Weights of a small mixture-of-experts language model, trained from scratch on English Wikipedia.
Experts: 64 experts in each of 8 layers, 128 ReLU neurons an expert, 3 picks a token, a softmax router.
Training: a variant of Adam for the experts, 467M tokens, 7128 steps.
Below are experts of layer 3 (counted from 0) of a mixture-of-experts language model. Rows are named router (the router's row for the expert), up (a neuron's input weights, with its number) and show model dimensions 0-223. Each number is 500 + 50 x the weight over its row's rms, rounded and kept within 0 to 999. Numbers have three digits each.
After each expert's rows: a language model's description of what the expert responds to. This comes from a sample of Wikipedia text that the model never trained on.

# expert 57
router:500541406452507526517384480401499521440421481529440512426453551489439548463568562485495571478546504424477403646462543488520506536496413461518480547507492514441527507514471490504504450493411419564392493503482517534520557500523423387442483462553401472578503401516473562563496353435412412436577607461519467464450578545531474425467419488595448458487535523532519541509494509586534561449498512456448563502552567516535529573484531615472544507481479520516408569527507517516585484501510442457522505506501489489537511453479405434532489534494545450441501543436489466501507520543552536539414532539533487502463590507543485486425548586550434430505531519529558588503523432541505527542507
up0:538455561522505456504421527471500547483554453492527451521474527509523606539484441488420488505476467441525378505499509479485529478520434472586542472530451485463488463542515475479546432511407500549481412389477464527419438542453619417464534321503412510490417487547574463489415487576516557518545523481535486526457475480617542485545370558472459555481422440530539514619467486533625435463420524554456545491588455410556528551570471484366592459512449460520510496480484478503505524517502545432556414530506464584462596432469505492481475506516544421555578539474500502514488540531513628523441516531473521535478529430516449444539597492499512479433505520504510499520491478566488496472505
It responds to: Units and counted quantities

# expert 9
router:515538439488497431557521527527502565462439447550529608524426494445421490480507619504466544509523563509470436477449503547519494521606455626558375507422502510450458463585508593562555438488446488518448534501458463509487582487483461432514557399538466461541410458459498588472557515530456431506567516483565521485524527443479536472524464534512406518487553480564583442537505508613622513531561408498456501430513524504499528454591518530408609508514439559501472558473513560461446515464475464482583484532482436471534542490473467508361454548494601491464510535476564515454441566490455544481395567562452549521444445524529411446493444497491452438520419523512498536411547465539481559519480
up0:542595501541533439504412592373458526479491470534448516486505487463425545464587542512432522389452471489463391520562573512440526564534462520488539603444496472499425589500459508651501455530441406572394527452502461537437509510546505506531468525540421513562478472584488511559456475449509512441579494455534507541481470499501616456495445513533494449473558601542516548491479508571483578428411541484499547456565569487534496483551494562575470482459451519448426537491518573508485423538478545459483444612487567493620565470530430411489461467448580451460526496500589454515520521466454564542429525511485610535408593524546498496481585499455485478426504527509455482484528514502493487535542
It responds to: Pronouns and clause subjects

# expert 61
router:490543516525577462454462524493390558484468443536452507536441488519446522451545504469423576426511566479414482517615560527464554516503541525574515551512540536370497517602475538467580516485525494581493572532461512529429527479469526481456571478538453440505463424522531478530441449486482466439476449487447479510493594552623505544481510401599473534345537571539458505529515461459438462435514497494386513365509508458632569506537430524526495496460502553418430590490476521450534504483472487451482542538595527474493470504374388476494420501480450504518570535534537462459487501580522501467479568503487525503426535505607487448448546533531479561473523594465545511532542432547517492573556
up0:556520488561584520544573546512524503517520502573475522505517490522458438477544446475419597502472550539409455484536382554549500456571461621512440517545449479456490550495504585545624511566470508420478460509398450421565509537504413517625413487542527483444573392541562477556507497433449496443499434465471571464485460561398472505497427523553464521419494519549446516489567467513552495449537456517543479425479479530554503421430540502494483479464479461445475460535500594420465611521539492532438515414536519551512436513574450522453513525386543527473440512504612540444457515532521447524382406511404571496434487550461500533500447506431520526519467571468496478522532507547434539533569
It responds to: Pieces like oc

# expert 36
router:501567449519577461457524541551413518473462483568391499576566498443460466442563516492478542372530496528413490482545566526409508467602491539483450581441503462401466430513434526529505486523470476511537492476491419582448569554600492451596495478582466486473475462510569527576481465487478548525493437538486509604525495520510540418554430484555438487457494607498553509544481548488558472469379524490514589519464497473593453469518483509496470444457513569405514539476540566532475478395549489429507484563567473511500402509498505493547505470408523503495558473558550500408422538494426506522537510465501523544445514504648523451470478610447462411494472551498470461447526516463509529660551
up0:467496476590512535484461523508458430479437527434467477494455521420512521510528525451602591480505508488626534483496497463574474425508460534580518534408445469437457483470529517582533450534463457467461627401482481481385509551549552556518482562569486450491535493470514504521488403390493404414500452507462532449444539461436485526425538494506428567434507553526475490520489466513590545454482537490447558495519518435440552528532478554487543576395515469471453386528474486529449470541557548476556532555547579505587555418613498418539392429544473489463523467490548521498614441457549579472470465553520502484418481521483470460503556582510564539573531499616460564555533495480495455571567
It responds to: Name fragments and pieces

# expert 38
router:524486460472521443486500528504513495488497410543502572467455532501486621483500526510472569463580597444403457476468482502467592524502393590504532554480463457402466547537485540546476475489466457539465578470505489562525555520539468472548601485631494496535470525498480554503508435408453425474568657399503469561527608536537494485493508567538488544466468558555496560553550571577584511478492499518401554419500561570532550461620523546404601431492463496538439494493520483464510583496459526503577449595509336452487472494481485442420443467491567513475511507410595478424502472539492457501486512510447490477466491530531430483456485516443423473468484503560470562444517475503433568516496
up0:529507468490622574534499590591482465471528411537514479497450446550531435486513578521487461572495428459473443539465534456451497514609384507482454487525547470535459468428470552467507516542565465489477576539599387517509587507533429489444455493526552535572421441417524578471478480398402524515563529436513507586531486502545527481554412480510521471496489541523509472600497595485460474574473522520489571472459477524542535478531468541467589466478401566489520491424481514571521563461526494496457517620603543510506482488423494454512505524509599488449608466561513494433333531501458503534442466496438508510481498491445436530463480540501436413388531563482470533589438455493549524537565
It responds to: Institution and war nouns

# expert 2
router:517538437519504487595464527464474490466464486501519519542530510459487518490571587509476511374558579418447384557499500432491484557565455485538467556532438537433517548486429523562474445496464462471499484477552401557519477471481475391438522443601459504566516482533487567567437479416403522440528558444430534637530491481554576470486531421568519518504474489581464499468547455552560501425446531537530563399475504519509499466526614517420553532447387548512438570487545518440563470476500470472551526568464424477586508495407395499464487439420567465446504624492568459458474552520502555505456445521513516479385519471470424505507541564513531381467493542539485514514490488471510515596497
up0:535479566495510540471474527529377470503516517483488570540476531486467466390454516536484554464531412500431522505486474475535473608565542621550558491460521522384476514690453523548488492456512459531557553610512522490436516524458510505525582494566546469476455487494531510461488538402436526491506554504413503524498524537491522423519468540478508541454561552577516459572494500520502395484536513434501536460480515530546548412372456466491573490531484554460467536448560518509546469460441523484572467581449378431553512499418518493405466597514442462480475639472518563500524499479475582556490578544434463542408484492478444351514493471534533505525537474505491513378511529474555433567492
It responds to: Table cell separators

# expert 5
router:540570455482506442461469533390476517495402517600460513502508545489471456520602479531406605478606576521502454494475553603436574496502480522584436575440419532439483481539470529497600482540524492512450472479577492565434565524450418552534555489574487570476430491436507531597478447482534466524536465531430447551502499497566577518484477486516471501443559510528480516539460475507456503506480485511443466443492533444560480431523446470464494486485435486494507528433567541434502501386479554481503487510599543495538463532458465429438515511432451481421503514567561514376436491622390504527513498451417614499376508494542528419510578522499477482425539601508506507467574436458503488624518
up0:486500443533564458452414502472488471487537471489519570537427516410459558548547447557408558457476501498426493565527470521573567537503478483599454541500508455454485528528429473621478455515397466481480561492455492522508519448443443472488530484588435486493482534506517544562425504481429494414536524460530536538571532460532527378548416481518491430507576546583569522519553529572504512443484486582511531425513613514570570442532558469431570586413506446508409475517546527510386536416535493521484519596532498452573482459370502406553450512474537438509496518434560401565414482517504503596454495524532529456508570393463485449470528563483543481491454537551433551430568476541538550480498
It responds to: Name-start word pieces

# expert 16
router:542529441514490523441486517476465564494472523534484534612435575456494617443524534508553529451432562498484505548488488473510534586495502486583514557423428469347475527601518505533524440522459532490453562516454522542476524482485444474471517539544406525399492516622566537590437479500482529412493586451426427462454489491496527448467496539526423415460565534582532585506470481468536510459447494471543519493545592454522597430496507559453507528484482538397420519468516567456413563527466497477543448631482471378513565465473418485425459554500598443553557605456449477489512512529433577515516575532509509482461534478504493421463567552455532513424527524582463497467546511504500602510540
up0:426546523509483482456416500593542558472564350507463563474365482517472427554485534628519480418490515438425492554514590500502464590449543518484549533540556532545517532520511504471501511502518485528522448586497498560524519493505381386433474489516463487425446439496527548549469422452473467494501557543422410383499499571535524545523484502540430513467523464488544319454538492575484414539550499527392617492520479590537516462602550448437475503475497511424525479556507476504522527478493396452517498515578463456549515521519420526559482548508545433509516524448540520547513451418516570421501479488588483554503456418472522457568500493496491468530471506486416557404551530545465518478520
It responds to: Verb stems

# expert 31
router:484589391571499415528432560471413539436464448538407547487512528477460571414521516489445512433547608474492452581504585531496558552462481518564446577464506549476434538486441559574538466503440529634427514395517483535480559509490440444543535510492502447529513456557491474583450479428422462508541474537430565567462606500519505459544513496576398483447556535513532506508424502428554545450476427494411475431493537508503527517523477596463527498506468531441443543563504555420468504488448499410506438528493460491560545410433487437517426484436465491424462526456543498513481532521469595482466559544454545470421590428518487453502526563437505489433419581555457534484562461520456499613484
up0:537576589454427543377434436483398589548472501479506583538440462516480480471546509408456514452505512466466457619662518419501467521484487483576480487463556509474465538533602442515509563618426545566532471516424441496512444536535502482516489595465464460432400422412576512433516477541510518409484493467544496473470535483569516608500486461487545620458471477470480505439504486461531553511454488489506537474576570467462581520534519482451467489473495538448514495492571521594450575485505427546542529517564502479513469529463536589458494489487526505632542422494495457472492470542453541468472519610523572517421464510472414426465548538560475582520568492520593535511564498495455490432564
It responds to: Full stops

# expert 27
router:548520456581549472596446500454401509529448530537445564528519475486467572445579528468411583436590597478451417636585546529491505603531473516568485530489454541479447518524422507559588457515450517562473502453505431570415519485455452364450545527584533513457522413565484560590463493433426561405457517439485516535474470503512513466474536409548491523508603505570508471466509478473562477453457431571476518486539569525460474485529480533485481538437456498444467581482511517488486512478443489502504534545431461458532610442446459516506469435460585478396484512509550358505399505510464515447483494550518537496449505483564483494488534550469477397516456553514415551501450477579456558558472
up0:565555445458507470435423498490493570375458463567461525612450532476479622523485471490522546496442468531478474516475497486494568530540443557467459431445517456387497441545440540497506521486509455559456579428496537503524534553530519487569566467502472487459528477550554548484443477399504484502551566489505474476513535450569677532493458506450499444470546572587518571479488499484522537421447516485506553443535486526580511400575513543480600507508467506512490549499517483430521523483544565427541501497497414452507492402504506470421443480460487390524498541461541464431426505614412561549513559508445535509480480505523474420515545630422519431453377588567456503428492473555465498623473
It responds to: Table and list separators

# expert 56
router:526547465492519535448462525418481563464539547575415493501417498536486626558545470489506563513510499493523434623575557512502560469511510504621430548488373429414418499441531474510545500538486514583441453488474450506422536500477513434557569506505448553410451490548556501514537476514490486501535514478470440537401515549526519520512461525483467446458558489516467513619429509432471508457516491503467451479537492473495499497529498528419508568441493539444489614523511563436461549454525429489472526499537517414492445448487517371457495506489498445524439505510456479430511561623427610575546515584512607490471522455437492343451537560526509501459497541530523563462549459573384572491598
up0:526546507430647501546511510509475443474440476520419562509446465490441439544477495469450523520433684403513501473576499428432568594518475435572384466488479428533526487531453496464526526565455491599422509525635578530475503518449450393439544501502479463458539501535583505523419540484502451438507559545462454474466470590517442571517523415538523558501561398509499507561514517487485504498437488533592546470565566519592475534465468534532532482487469577438511461491571438394538454488490465454550570483517567462520589499518472594467489530557486566484503435490494455576484462471564532468526531450544459498433516507460564448445509504444407462404539515515495540506551438428432492507543
It responds to: Word-start pieces, verb prefixes

# expert 46
router:572556408536494478501455593415431473449373501542464530513470592504435538484635557523493552400508520447483465610427511503463444552495455480540481554454449539471508513550467551533568467449438505545461577438577482590485520522521371506471515538531446594499526438578564574542451383429433510456520556502518433575511465497511549446557509443538500457441521584566547526545420529430574520376547490506536480353519548541544472491507461464410499498489362566479436502495478399497545553405516509492490522541465434501549535522487407501515485490395525521482493543465567464512462524573498464515535554485500545528472569554532486507498544536448508541485502539538521464524465514489524474558544
up0:492489486506503515446464536512449465376489478541406512541440514500391505515531538514490475518499592435471519529480564546533543531441539456524412466449456574522493475531535493419572521517417480439516491495435535521548535520337474448468563559521477397445445532486554461494464493534461472490565509529487605488446443511538449419509432481541470441472527412601489437494389446525434489575437487463477410527620460452507509538540490475381546581526615500526513461480495487438511481570585494462586549400445484493431539543411508496522350494560520492516602559527587516562509531552486496610474496509608481473521491529580476486436512484460494571525575495487483491513516519446507568493496
It responds to: Table cell markup

# expert 37
router:600502391468518417523468499448504559476444448490402471489407533555423508512492584553468591429566514463462451550502505492561471603500391431574493559475486529445406471554488586519570373598409502520486590470557466566548498488560438500536511474500483568538508449549533569574527412439430537499523483480479470455507529510503539471537523488454397508455583546545514554469497458519545588370502552485482554382539515537592493525532456562514499473452437499492487562441525428462514533393538499524507450556511470486536558498540472458572405494417449508471449465489552388379503519569531510509480512494489582481469541468548514479474511583514494473512465572583494536510558506551483453534521
up0:543406429437486470587513432407486483537492478514514503481462506420489553470482529393480592447575534518482517444453481563511571517547450477497438643458498500420540503536516537542483456510501429594389629513496501461542529526542497518515483517545486566502509504486498396564502397491514494455529619407536531494457462527534427469456369501411435475483437527519527616554462510614511531571527504460534480522479523451459491429503539443530601520456523500576445360380560481565454547566564526567471474641440562498473506471471466417466489497502560489363495494523512548525507559513537509479496519549516500507495495505486550579448455498427480549449449490506528550484516480548489519496475
It responds to: Sports table cells

# expert 32
router:521531535542526569365480465510427611446420567600384489558533478538413561487538444554459491475462489485482511486545570528452491472509475599576594581526433418470511463556444545594505484527500536572397472484518470573536488460465546505546500469585489546448472556499626542543425455480483456498488504385449469582541504480520495490461441508509498495493474569522535564540446552519540477497423555418490530499556488465517481473503462523439504493511390502520476558451476524484417491426462524452557495533515446432506548504413480481528511429561483406452593535474535475388438491541370502597527509493492581552442460445558546521448528540442507468432511536550448496396527457504503509598552
up0:521478479531533404505419556522478531515492438423456580519452422454394544446549534512491596438489633416441457493533563465450503512622419510515427429400512618523481557520544614548616409556492517536553535402429452496494531550512520491529560474529426452456392489542544545555532461458485520441559504513504490523484520553510519457581479385467454490434549501533565513562495505538494611432450458521554428451499511528571504452542480574449458538511446459526474479448535554502516521449619453597521526538550538465548497458467466436479523408408546430545490476452494417452386540471485512506397544564480490476474452442544495438509498532507450469485508482491469527496477485496501516530519
It responds to: Mid-word suffix pieces

# expert 28
router:502555547512487437465436508464483524473517505539456552516464481503454615458566479472483560405465475505491494559572498554522588533542529454603434560445458587377435451498509495496597493534518500635495516440476499488455495596458546470476523562533449408436493483470582500485474552485516408411531568474422459471493544572641517514474487460402489489426553522552478460556475502493511508481411484508452520511513503449510543485557541578507484541519472517429473598522557562420528484444562488466581465544605523446480503416424482444505368577480493476475487482499517469386480482564408526555530484525453566517480591461465465511508516569499520504466525482482467614427563409591423536549475
up0:538504524526516481505457450601513541466483406574369561540371551413504426433532474459460485465466580483464489629588449486413554505512511553526458565535494556524458499501497526481553499567494539562547499425422479416544493491525532464432502466481503486469540588540608481496603534486519485464490534421438485514500546397590549522540515406594430550522450508467433533486568505439468448521551475459565543475538578529543468448374477415504517528448405415485476530452561477497429549440477521580490541466530481513513461498381474448541573490570575496586500613519527471423525531525461495518503462488452538415502476452508514491470425462457509574570536509509552525509435589550492481526512
It responds to: Mid-word consonant fragments

# expert 44
router:526466464522507510505480519434518546460495484536480570547451599444435541507496538532494522537508543507471465474511492460539475521580538513555471563430504543448408485534538545593511435532375410506420533446468447479460604518523500463450575406509437434492441513533477549512548442471490383395557610523545537535463549492470598474491458532560379421526516534503596525545410519591547532529494455501447556485475585504510580454550528521361540565498443552524406547451505523559431604511556441536546495598444422433510549466515494542473430480490583470491538479376535501422489535500472531476444569495434503433463456538448450467462484548487439430490484497539483537435580449527510529536483
up0:397562579546486496571451432454512496493457455591449560472573540459516482522537450518485481394545524457509328501545564512467416510514475415482457489536416507523499617424453584525517414522449533523443505546459361638487472415488449528450461408537553627507519525441512473513539504450429499453540510451468515510524402524535487503467474485568461513479615500448425456537501500523457492506507431582496568516464522623514393468491484469456549547443477466437456475579558537495584527495495565518470549502545466507538471463488558471515435477487534456497554597459562486452426504516518464535479451486521475484464529513463556465469592514471504471395499495444430452529528475500433396491566
It responds to: Relative and demonstrative words

# expert 48
router:515552420572550499554478573500469492493441522561500510490504539494490676416559478542494501469605557371464455503512506494486574585534395574575478501488529453479489512539412556454543395569393495519472555440473459475455490540552400413536605524549501494492494480573512593522466464431514470536547575479485544504490529518460550507558568429571532439430507449530551526469545475532586459439487475522470455418520521506517437504538588492456572448460506476546460543504604524465453514509547521440530484514529462456536524463345430435476401462418521481400505508460569430517419526536499487476535428491450458448537496538580485474479462575493538517569442498553462524523544488541433535565472
up0:563535591471463466552511410445471507481577523501380486514528453486471647477524590522501503510514457515478545513481599486460540569612556516605518542458501594486516525540513605534578508561433546443496451386575504516507530560456473471572421655520481451433394429512479514581488536494440607469487464481479488466482437474598535496472469494500556384462492478500549520470400536525562485528472352509469452496574520456573545508433434507471496553545386499491502541482560584431449466535460422481534485477482583452486535463540468506478432487533540469472531454490461436476423549492505535444499457540567451502487546488525532508529506601529503469467463465470474448445440496468453574475509
It responds to: Table pipes and infobox labels

# expert 63
router:550512417469515504534469551457430473451463518511452510516541548448397632497543525550496617465521494427476502567484526509443573618540372534547529553413483454408455453534480622502514440463400551435494514470508455522480505502490403481533509588538488410477412450601501553527530433447452528479496533408550479466530504526522534470500429489517542459491566588574543556495490463508607519443488461481507481449567556569510463413507463550356489492539470544536503587516592568469452494474503434495539491504448520499495481540417440525454447477481535450494540532466514448466422574558501623509510581514573507527395564506543483473486532482476441490516495498508470570457470519565421588541452
up0:504517443520545418554528415466443444462531553503498551550450478434408474542561450442433553464522483451514491426521544434487463532546511629483489611519443447486499505415530559405518493412529394520489527542549499551483449476448472515548478524589501473581549546519486474569426493512411473442488504565529498487533422562521508432455495488473512441473541507468517626479463484578541605431452433497433480492548594541524486406456448476492486469451492479488582529487595487519412624511544554469546599534414535407475590510551464488507441496480430486469576486392513438438467477539490501561483563545500494459451572538537477492482415563487404447565477543552429495439524557503586486533493
It responds to: Topic nouns in media texts

# expert 35
router:527527438501549487464477482534443537490503445506468500561486503400459509390631553477464574481562488400496461514574562493486524588556501523538463468487511539390442469529491504493599458543498440594488550433488453484468500525547398482545552505511408434485544474590591561556515438502434507507470460472503427526523518567595556434520514433563443467412468576556461527488567534586493502504453493491498580473494524467435497461508585578461534511478504550473463544507490605503376488476527524505550512583565462470497581471461432450495481520473588469452422474506494480466472564486398548488509519530429572468408553487587494404448496585441482394542517591509583592485494504550474549569545
up0:474572482451406481380554527466411485526444515620495516445451501507509456435521564544475543575499465494484513475462565530489450533577631502510475555498544467523489480573472565516565485573535551537474540447498555522516529536573428528478422513502431524387399460495576452503501518516466518510511519457456360430476457520483495436588497447449570528450441540555471584453498650491520546493468395487489512534475450524526515533509395548515469565508522532401458528539532479466481487503545542496488588476485487478583412449522472461490487440416566548488506444525551440450529440488446447538587474560431572504498535465467559385492511491478422653455495514543514517525512468503386419508516
It responds to: Dates and year digits

# expert 29
router:538513478520613464514489506489508541490418448513459551477439577495437489521536562481461521444561566450523421509488492516461560560552461532481517574445462421507481515586481566525522461532443463503488473491507460575470494570591456546544517497584423539507504520449527519483450378445555399542494481392507523586537529530544570497525469466485477488512497486539488576507580563440554491443411555442545561495558463415494591504572605523496521530451498656557419498421512560454479567442513518411512462519513451524524521465512503480513510373391512415440501554420573472397416489524446456586458503439474559522486421486503397556521502532475496401441407504509474526504526434530544542569520
up0:478506528438590484481537436494424528534459566500467459454515588420529501444587530531547513450440559454384509493454546549408500554618446545640449504401442427441551432581552513507555499540398467530465406459580507558466515468520559478472546510583517467492426541549507536519568467437496421536521529467482524533432491485475511521609597527536545514480479541461484474453453488457528486431605485499532475540503457472527422537429397468464533496602533510501416539604536478394482419458475475509581443489529538518506482502435552509564514488588530485564471454508596490517491553428550544449529404473486475545455438480560471487426568496512420548505496500444442530501573493484518533592480
It responds to: Demonyms and occupation words

# expert 22
router:542524461473499445474508447457465555472479453580474573599385526399497533484561604550461509473579620522502443517524547489462553530579435522523475494412481477490456605600484569540549425517442445492474571539467420493484540502537431444499506478561502492441441455548558552543415482464480514383588566447510537491569471491477526454530410532522486470491542497612547570534476546594541522443555453524556503441497545480541601453510514517432599503457450594505481496486497552483393526482511445493596474536499459463487549482496494466368466541429539464485514614409537476494466521555511568522416547596533548422443440506487476436428519479499453496473459514537437569439536505526498532514472
up0:454550503449521407532470513441448631500550553415453497564535570463514480528448538467418456483490480514503483508511535495427455524485423552509488518498518428463609546452480524494527428466481535468405619501467543494460533526441527375461520571505437456485576576580523554562406488545504450573520595549509521516603464464483499402433534513620520500455569500530577440475402535526499486480415462536524606463430521481483492502422467476543503532421526531490499531477510429537457497520522458526502473510431531484513560514431370508465455565404473448447480542465466454568553477561595519567441550504423535441535500479428425516461530542540472500389499455509448583594484583526517557494475
It responds to: Auxiliary and copular verbs

# expert 43
router:552449567531548512540446470510459601447523466541445581585402562505492538438517486490443525463444535539436506547566522457464488551487551544531439519449452506443461533557553453522549474521458432555483536536443539465516501493569487463490523519523414462409569519532561464462442444454445375432518616507494425517473550614541478474448416520520442432465532545527560563602509548543487561469463480493495556491529634436568525508505599590502476560459414550457405563473535477517451535510443480460560445595526501331514552453495488460537449513482539478466505562439488465473516539521478495534463579592527492452466528472552454457428541547475536514444556489625446533487511409461432462485510
up0:398569460476503566524488557523472446509539489461501619502516411520523469446474502473427458542555528457551410506502517506488527475501389550538478534442553446487472490579410520424453509405563450523569472421518443465574496539551563433583465496506544485463439499407507507404521459514443418599601564464611599614505478489474570490542470456458378587487470443506487464504519526527463428533484522568480542516542455502475502475457526520490496504452524567555458516493507492525476550449479514491550509392566459563516567565510538443528395472446544548572558492455562474390403511541456446505517465532432502416507457488498523485425527540546547517468539544424580605540502433581567467513467
It responds to: Words after determiners

# expert 51
router:520582487483499491436484445494541558451495519560424629495507508410503585516564503536468567481526506492537495530498567527396614486524447483606475597409505426471435506565501505512483497508474431518496492447539466541548518516473472487441496424542482434497409509498459519481472377452531465492529505471463495597488502528565592493440395461493516416507542568498582558447551467468545533390498543546470468486515509597566520544523537526472482512497467536391489512537467594425503436399490466398551506562620476479550564474519481517510461498481431431418602524507517485426349516499433510562541458551523505479478579539533465442530465561439518429438448541521486607482548465533456501575480
up0:502537491522455475559423482518484547471403527611577528511424549500403471483573591480429471434533485405544466487509515577560544484565590453497527473483468464492403502518659514516497464442497413503475529471492589494436423527572544487561481491518429546585530477462484522537446483513571481451531502521410434556516487507437493594466427531447517493454515401471488592599519565452438609476449451426485530541552508462523616535516385514501496450443453463452494555494589424598448484423562502431542566465491509511510491516518426475538482498470491518576570548480513481445482513511409461535479451462463512568445432466453550466539552533535448551485510611542482530501492518460556455548591
It responds to: Suffixes like -or, -ation

# expert 25
router:524558394483513497527433520482549551460392455467485453486415513430393506500539620535498523428537512449496352606517503481530503536474413500557476502484489488422470502567463553504521400522409409562414560403545472517525531485547417448511542477645424506544502478507498623557518371409482438487472486475479474482484532534491534447449442461617410534487565510548515518486538531616566529404484503464515508416516522459510491514561513563471575510482494475542486591506483514505475501399550496478548462514497421484556536498527385485522501542468542442448436518468512415455473583536532552509483528542522530448400483474514458476498506554505548427490474606558522536514544470503522501509541
up0:528567469536482522535499523501465604512500499611441542515535494478518480503465594543447566425473501519469510547541587540444525445517586462522457612451413485426487565484510602514563472471519475517457519479442469545473511525553510522500516491480519434438415447614503501440505485451434472359546547527455460560480524522599512439508412520481439481503474543590567488562424475460533482492492452497498549473560636476586492458598514470427616524472389544387483493427490499499473542463482501571537525578533528476433475482398466401460405493476484437398538545518520512392481582501491573501503502591501508520471523474509514511445503487494548538352480487480521580490522484587465543536507
It responds to: Digits inside numbers

# expert 41
router:511496536540530474464408482483506530456495498581419507532478491524442647487523540544452500530474482467476484447496524534456600429524562538489508493450472437454439514580410496501530494530460489532411584486384500497429539600501530494477511475528425504438425569442550492474427458501532465446549518405414453614508548500545523491472473508413514419497485538523503498548511526511462495459398483520489513499537492512538594550577578519485493590541465563433518514536502593475431533489543416381544436540527461470541524434466488493509414428489542428475483594428501485401477584553383498644566519497452563496487587471463482495511453570516501458464448502542466592422569490577514588555498
up0:509486495442482519590402487511445515435433494624493601485511514438534516428488523511473483524563499482433422570506530537427461498539516473417499450465539480485539493423472484508538468488478492521544437541491488506491488495480480454448450476488548485589453478485428521430564463502508518481552588385531555502509567479611542533539446441552547524468512505497523536562505505459504540498527458541432498486429536501483442446569384555514447465540505499436506565469496511516520442557618522490677467476507457510426426469474461507456496504444478627611607472520495454521559467657552502535513587491437411490508466468510518454470631478540383540504543518494414555587475566524443585474559
It responds to: Mid-word suffix pieces

# expert 11
router:550528401547605402521482557497454503415411464531466522505527508478438546417553527504430557448518592418457450467455501554463538589508437574500491601494448454410479473575447545462533441504411516620481517476524458612502525542547465472533595475545526442530534480531520606561508414436424432489538552471475457531515570506581499483549511512549488441477459614527538528458510482495570553392526487503441519403549552544600467539534468536470526497493471555487483478465509517430488541487461466467474501545518519487528440512483466416487475425407474477522423541524635437430409530543494487556506508489452554426486485493582446505406491513419407447508478588552450596493492495531505483539499
up0:473584516551517531544536563439489506448492495517414496476547506508416532539506565502456537408525559517427480505554589478434576527476514471529473434481501514388491587505413504509547457507493477565557561466442518504313466579432467448440507548533468477513483512451576544555535428561537420393501462564468394572394510596591600557494597535432449503487621445560507437492543578455512521488458423496493448463445465512504496478526472520483480482365494539508488503505470496454540450493481550580601487444597516498503517458412457526469421610486473493554565594435495512450492532487494482515454463492551481547538508456504437530488465494521442553537524594468457475543532443462530531490542
It responds to: Countries and nationalities

# expert 19
router:555582455516531504518443533435494529441432533588421528427476548504409537484549546555407607465488522498430353545531577568487545505565464514577362491395501579465494535506466553526544460493495485516525495479551526593443486591488501540568523401555441520491472515480515529562500456448493439511517466492499419577426448552509525530518473435569433491409588507573513466481476526476466481457559492477469461434504529470587475500526438534441541549467490529495520512481538528399514514369490509456462548500580498497563447481516510433488532503451493510506507501522536443421506569672499458489525471471477631469430474460560560443480487544518465552430492584454564560495552428497449430561549
up0:490527517457508401510535571528445567423484467598491469510502454573518509471505487475559459490592534542471425525526513523455486469512543555465506565504338577475406570516504550554465537503442486486507540472448483487440467579497469471623505447474505534426594424472543543532570467479490599482465483458415430473577440513480484441568509537498481507488531557558499422443428537463544555522534543454498457554490505471513598485516555480439521485509476533452551569461535549463516442416452525536507435536501466430423496528478490457582440402554527515630412453477473421445504482525373396481561541468428414529634494513500507481501547537440493537465407415512554515481432568590517444494498
It responds to: Name-internal syllables

# expert 6
router:488540462464464470509465523464503493395497526458488512495502603524396573523539577552494576456605469379445431533541517489473485582496473520511524531452443548480580503502431557497604465526461443536410611439458444510496536589500447422416517498494445475487427498609597570434473439447456495411514565519363552566568468512512590431521504457469536522499533594505539513444506572579532499404529490518506493386508544509526467516515539556489503526499500487472421537535579550544471534498533541504541467497563440472513559412404465452540456500455551512500482514462498453468536502555474554538555451585494485457456598554465486433446536662519496456522427465513448489469460510572456542523472
up0:529525433505549408549461529495507555503513428488406522509500493469486516456546526582495564560417526510512394496538487460433563474551519530613473578451516527450412459512451524528536494495409513542478471540510457559529599506448525374489540543548531516552522420513426482547557490547581431442567508479556444528465514514616449537535508487541338438499527586566580444492438475549544609425504527429478484569437518470466599475511504529380517502459498530448486491496535495375503475481502515431492553545525486414470454465469480461427463489433469476495514565449614470520481584499424498542443489487527608516464464457490425501514417462459463536440525611525563577483477441507536555469480
It responds to: Leading digits in infoboxes